From a checkpoint of a small mixture-of-experts model trained on Wikipedia: 2 picks a token.
Below are experts of layer 8 (counted from 0) of a mixture-of-experts language model. Rows are named router (the router's row for the expert), gate (a neuron's input weights, with its number), up (a neuron's input weights, with its number) and show model dimensions 0-63. Each number is 128 + 32 x the weight over its row's rms, rounded and kept within 0 to 255. Numbers have three digits each.
Before each expert's rows: "gets" lists some tokens that make up at least twice as much of what it gets as of all text; "comes after" lists some tokens at least twice as common just before its tokens as in all text. This comes from a sample of Wikipedia text that the model never trained on. Tokens count by the router's weight.

# expert 2
gets: "0", "2", "3", "1", "4", "5"
comes after: "1", "–", " ", "0", "2", "."
router:162122128136159114156154161071111122196107084063129099087197108140172181092143161084118132179099152174132125131130135108107169072144107149122073143167111125186120133100049125118077048057088156
gate0:177098172153101128157148139162092163162093170110151103147126154106083105124187140106113066152144089083110187156120116104086131144114115131144054105189099100140132127083117096118117118124175138
up0:179103107151080124092104164124134146139084120123081109150109143141118145106195147070120150168156088131114116154147166113069147118073135131114077094137109094172104179034072100166178190134118145
gate1:146141099168091096093110097133104100100166101152186119137149099139162080139113127161165131113134142106149089127188110141060124061092140149098115111089091179114163135141132089160109098095150109
up1:065125120142157108121151134111121148119118113105040165122107090098152093146149088117165068159104126139137145114115175085116116169107148092120141116114110051171112123133140141125121112057124127
gate2:172172194141157103152121150088159152154140129144120155129187094055103155121103177141094100108100106115142164088140131143140139185098103089114125187092126047156162112131075157117151128106108163
up2:131091051159106106075082146135135078132180111149095135112154109225157140107125131061167132154131122093144099132132148123144105187140166084132079112128160118116100116116158137155102115090103176
gate3:100068122170122100117129134105141159054136171110119149129181178107109117098120160108127123166090132076147081185168116113117120214094054090160115104116146127108127174067164170140130143154165163
up3:155151075131123138164129109125129182164141123167115096107127127128108108076161118125137112117096112108099100086146094105122144085131153145146096124138108084103095111142133079086163095220167139
gate4:085081131104167135136110169135092157112194112147150124141149131145131155111081151152086149178085160141108123082109132165141120110121126080119151110096194164178151157159070147144182145201149134
up4:133088217128114137122133075135129124138190179154118107179140177122162065173180170104133119169122106114168115142153104114159083142084146109088123104162154126154125106135163132128139160200107085
gate5:076135151135105100160127130114111064138157098173159177120109191130159091130110160076108091122143077107180113163115112093130060112189109172109166130133149120147173109063107131182057148107123130
up5:084176138160082130073114167171101117146109119088147177099134146138104112171129132134088111090083144144132148189168109147113171152164211115170110188166174147207091134152102105123123147123094178
gate6:091185157168089089123118130188113145141128154096146122121115146092132141155112123155105107106096121190121156175116146168142094128193143123120119116130170114176131125113077167097131154102113111
up6:077138112155097124088127216073173141105101124177162157143122109155105129161131170045139183149118131151115132159131151149102146150117130108129103153125114135107140142126138130161108105153084116
gate7:170149100123031074144160064129075078142157087074134095117184112145186114178130131125074126133110160116102151133194119134071171177124131147102107136137123123131189131136113073090142121127084111
up7:179184179141142081103090105146115110129150117077108159142178122175167095134138094100143112128123133162139127143119088208182126081090134052200183192161149146083098163181117185132131146133130139
gate8:185107142108118074136086056170133156200165139119112157143121139079164169178173167079088199149078143160116131161117070141104089109134025149108108085104122164126108090103158129145129128123103110
up8:132091127126102143082087176183170119142105108138116085093114176103076109118092113150254138153123139081166137090106109086143137151155126128074118088119107129155147107153103145135089066069128124
gate9:114115115112148161107155131105146066164143103149124154141101109136108163130049180152153164134115180153129128083057124166134061116112082113137189184139070132140148126131133114087080166115114136
up9:124149079122139157167107113188144112079130143145143172147156191121143143137106120125062142143161134115166170100091156089137075086079077110116156103119134127094113146145200091119177117108172067
gate10:056072166118153088109175119178141170139135123169146102078076110088127106106163095082130160091138092066164119165065086102164143134130169122104113127172116136117188110146114142058107148099132109
up10:105156111120129061088101108135142158139088162138141122140114143159043171161200149075110133118172096118082153148113154126165124102200133200156108118147168160149111112108122143081028136077133157
gate11:215123104158154092163105116103115078156099120172114095087208096126104136154108172142174166165132118178152125133144120129124092085130121112135154166126093049120193147070119147082124142109125183
up11:080096086151148181116130108150137173155121168148107155093101179172185110187155074152191163099161125128092148172095131137135125170125121105107119089120057112156114092197154105123128158168159134
gate12:211138161147179076115096174096155113162110107148132166082114131135104184151146094153118175166102074178103094107183085102111132151148154120107127161125126075172157125142110118145120111063158135
up12:147129082134070132118130062149093121094154158100107123069090100157127111088149152106151100201099147146153125096117159094122158110121083116081124189140105156204175068148062122131105114095129108
gate13:186122169164074099089158120144136052143124140091166094072142095120128123100156166139115167173180159130132134150100113081101176068147062177144108172114116148166175125147099128126105120117072216
up13:091142155131148152054131121174129158121155118130124179166111146177146079146094087204160127114081129131089113119143111164140093161114133105155130142154204094180164137108087141076144127172171033
gate14:198144105166137134144151147118082085177113099157126167179180057140140127111130145121147145079110165186125144131087118117142155120209145122159136140136148152144138125103115091118108138142095129
up14:150072108108132115136142120126140067108158147127144155133071150098127094165148104140115127123140097084091163119141142217120083172067127111143153092089064121177128162176128182157198126096131121

# expert 4
gets: " |", "|", "-", ":", ";", " "
comes after: "\n", " |\n", "|", ")\n", ")", ".\n"
router:111108108104141130116133164131165079126122102098149127141221171106151148087113134117122112093139194132147152121082109158093153134127087155101171107093102117130176160142074112141076134152103159
gate0:153141143150120125137160107115082109115100122114108084153134106107164115074108124123081094172122148145139158148119076095104162157137077139168112099127112156068137140118082105131132158112094175
up0:144123159114118153133127150143108090132144151152136136162165179140100164116080099080143153133137123105121149153144100155147080058080122173132140126103108151091148216139089163107109088164136103
gate1:130177171166141103137065185160188144091147153155129109159103105199118115142171143042133139154130076148119119114185145155074088111089152137151100148121157120123137155119143124128140157097120150
up1:163143152156119087127085151166101137166063140154127146111095110131104095189143118143173155135144108091174087156194154103136097121089130108175091147128101135132132122173166127159177097042122151
gate2:151161166123167108089130106168104161134077132076098120132130161166132106100113087136083067165081095167101163141117092134122113122059134070094135117159102116069134115122146179138180177115107100
up2:152175047144152087137125108157154139156146110128151164184136106199171104087076174079098103156086119119148129135117114140115049126108087106111174210105122159102119162135112153155155180173122128
gate3:124180181122170153156163119119074172134072136151163065089154114127144100144116133171113117131089066088114142115073180106182129148105090139077111182115094098124122138145134166076087146100158130
up3:113116091050128128127129149064110116153076096083137103058150141091127136113113164142160095098056160098138175124151086178125141158071151126138201094090135124057108161139157169144149139148186127
gate4:102126114156076094172162063147184107100163126123113123126133120143124092120106146093133131140205146054171083096124102076135133153165065156078178179119155082117117037187148095144158089122098112
up4:107148138159174165112086084170123176100122166139158106050145110154068153127123172214093140083131092101071145142190112097131155142126135166148081143162123128135111103099112116104136109117201108
gate5:114175135115141121134189173154074083079111140152092127113153085121066131097086099143090078108116128060130136133167178161152158117136068144158094158097087128135118102100108140135140074106067133
up5:161193076169103144131131078092092214146106129126145153141142180145182157085154116129161144175150116159127143082139098080126082139116106137112083117161171145177126129135072104073124157147091136
gate6:201090158075115166107069140125163093115139136122104132155099100043180140133067155141111091178163127101124125127137143154145059153148089151156118118125176154130127149151096149187158160165179166
up6:080070140141127176110131146122119139129075178098167100143143150134113124137134132065146125107161152099110132154124149153122119138145106172097067154109156107206158135120136123106089145092114136
gate7:095107179130114132123164118147127064097126119117124131222137104158141135119100098079179132085115151186167123160143108131141148122096183078100135138090044145143183115161079083165166133142130099
up7:140130104095128160152083125146116135118095132081144112129127120147196122160096151112084140103118130116101128121140147131114107152130079181100088129099075087169079096126079229166124176119111129
gate8:087070074117124137118113101147119124106090185153127135118104131101096133156149107132107130147113166186144123048194154109132140103169102137126128064140150127125142177105197170181092108127122124
up8:115116153149081118121140162128090078157148028140056111128110103169145154134132174032082085123120086112135137169147167176129183141140141127130175128132062172136128147121145053126154130127142119
gate9:143116169129200101123116149159135139095101081121159096066080145155108108127120128106154123127144174171122065128110160111103126085136145142125178121121121133172143153122117060152149086121103110
up9:148127156138130097119133155074152135168147115126066075076148118106129114090136165123131134111149091141158159097131111158080078112048136178116173194091158138114128160143111110181164132085200200
gate10:109096179078144123094194103123153127146137175167088171090073096118157168178096153161109112116167139128123129147132110139095171198155117104171088161150106192126168166205146105131099108100106146
up10:135126090085116109120167168125097103123135180101229144130117090069170086131115141154115143077159111081169144121157137090116128137154162139129179130140128126132105140083176184145122140154131114
gate11:110164151163145120110109156106147139179174113125139138103165109147132144184131131097113137125117092156090116120114126145243155079154162151146090142120149131137090146119132176175096132103140127
up11:131164141143143079145125139124055156175124163100037145145095085125126109151161105091160146133129093121110117106188153115093105162098144122173076158114151160109051081078168151170198130098164130
gate12:149112040081185116169124090130160149129117085123139119158121103162154143125155132111126137138119137123166095152074115154114165152169086107106164167129098090070111142147078159170116107153061122
up12:060108132142140177081084150163099172154122163167103068064110061123147064126141135111126059110178140112067164103097145174105100107102119141153108136112109168181151073156147125079126155117126116
gate13:140152224124196108097078134128137110110132121108131126072133103115061144167155113102080141154081087118150176185108131135131129082131121138124079154122054112143111063123167144097164096114134115
up13:172130144108103088123097140122118106101147149115100182123124114116140185073118090138117095146142106065184084106125135137094164141219147135207118162121119102103115113088046152154187140170103171
gate14:139124097100169126132059155086110166149124144131150159052141160098116170173134099142125144143090119098164163133157079176102204162121186088095126148126083108177095078140141145155158140138159141
up14:109124108170066135125115101127116143089126136123138147164089101167084129102166098085140111125082099093144096121126141116148089143169140135171118126080124108190110087157162086208150110123102097

# expert 17
gets: " ", " (", "-", "–", " A", " from"
comes after: " |", ";", ",", " /", ":", " in"
router:102136118134116096116042079110150154166142078066162142100164064089104150119139105148132161058096121119129113124087110104110144108106094081121146073134099140102155078063128175150151169129109106
gate0:159118134086100107148131162115120179174073172140136123148167108124168082118115046125135079129077140153160132087149135078104115073081152202151120063171074182133073081068148141140098089148113132
up0:199128149094121130153161170178168141130136096136079061112159159126115115115059141118179168108112095054117115138072115145163115178177117105167098151160157197121144116084076107132096126149163104
gate1:079111108106138114096131165113106147136115165133137135167138143134071196114131098087121072082135127126102113114104084130130096122096123144156084126136117185098114050171088082123145119144166096
up1:112167112125111146176091105111147131231127144096143106139131092145128142058190136149136076146099151099180122165129121143093081097146117123115115081141108178140174077167093102142102124127122110
gate2:150102124066145131108072062106119147119133102154153133154131104147164120113085152121096119059178078153174116118193082152125124152156105145067092159144161035103116169102084114052133129149162113
up2:141148180061175075167137068150118149139157085081148194118048153111080150116116094106098164054101156155099073144112122162116152075083141114106160192168112129093148147170138131139164054088108112
gate3:121137117112065152161099091132163064159124131150124124112119132114117105116095079080223189044147136081142078093082141116119162061131098105104128102090124141044114117122138133191163162155069145
up3:152075131128128117145105137135141136184170144130172132148120090156122206156119076096115193140067115145088125116133146096128152089157103125131127088155084144125098078099140137130101108139110101
gate4:117125147135077153147090192134138143138063148118109056121112152112183137138111123121110159131086112116165110128113167149106135067117123116151087104101142174131206165072087099164105151144132062
up4:107135113125102121094111118158119091139077118146112051078123176166151154148126199133127147173145095116116146121101183128090124108101082124140111112135146112144177115087128114133115079137151132
gate5:126161138140152181104126095098166127167124093175107165103125165088118140144140135153066167103114075160148103101127138202153190124071200149155108161125157113122189158074112157131141101118090190
up5:175132154113105124110127174138169109171158135182112146148163164044104116116155159127156078197123179151170086155104128132109115154112091161117162108140151155154037067177133112136137135141082071
gate6:167088166148133107150134071171104158074136133114130095112155095126098147080067133123118089115149143153182167105150096118113135193121056150107114171201147078151133130090103091102138133133123191
up6:133060059192153193116102157091083121132143080103164057112103108200177108156140140117136093088132150195124170148109150115135128222193121070159179126089107171142093117117180123112123158160109117
gate7:098173167132109161125107155130147110112126121137123113163096142113118142136097089114178197120171156170132040143097122114198064122085142173148172122135099109071114099098181158139123113156127123
up7:099110153124138133125192130163067129082126094131102162160110125077113092073103148122113190143128094105129164155137196124127190068145109033109116093107152096109171129135103065074074164123147127
gate8:127176122148119156164084141127166122168168165161127133024122140159138159133185122146181136100178108114137082102134126112156100142079127130132096142116120195100083114149152196107139138122142176
up8:149110179140116089189157176116129065139167110151103131114140150115100119200149114157139111130102139127133101116192187189123103098090158127140148076088096126056116139111131158123076146076141123
gate9:134061112151160128110139071094112113085142122131151137130111140149079144169109089132081179089170107171124118121125178119166169130216051133103132128115135096125112100148164126093151157137062141
up9:064081145079083158148150148163080127171087141145120113180131154091145153150111121113182151229169096179122105120122182169174135109157164126143145102130110129100139104125054074119040153095104125
gate10:155120149120143106129146096135150094113100100125135076118092181141115143119148148122098113110141155173123124106098129102110175122107088066092141141149145092141196101107189122139149154154112145
up10:122150097136152101139073175123135134142156148087121209100153120093033088114151078142157124071153094102091174132139098085110093154145155083147157135141109131092113142169096168144086150132129150
gate11:147115161145131127162140139106180138115145119098098118102201138107153158137147137117114074097129117218112100115149124106129146157186083165203102101174088121124128062082117127061119155152141128
up11:070070169117123074129159141168121067135092125151142139203107088127076112162165124143165101136169166119141138162138126074134134121089052114151156137111082083191092098159119101088168159127168143
gate12:137106207154185174150105150135096155091125163139189134137124128103082089105099114131118164130137072109111149134123124195126207104127115182138121095163138100167106097160090115168131135101180098
up12:121129174104149136108096083104081164146154149140155123209115201041148117177214108127104106095085077128153065124117121138169160151117153167122125074103082162136132180135083139094131149143129153
gate13:142184181171161182184082079096112106090109107076130148161203106101139110119126153156115123112079135085130141121135130145120147124127120088123141162160170112113146135075118128104163186149153169
up13:156148147142125145149116079118121222209096111117123156160083102137076180090156105164125153088149099095139110148171081122145108089130122137137111122128114057041120156060105133134121043126123149
gate14:140138064155111120115179070140072128123157101143113142133140182135132117045098106115154142127149162111098131154113122108135104131164133071115159253110119089107203080141138174115120155117094115
up14:195138117122129126133123124101096163175087176122076122095125150124138095066126163120164099118132140087092085084112089098175204130130104114125126164138121136150150134137160110107167102141134097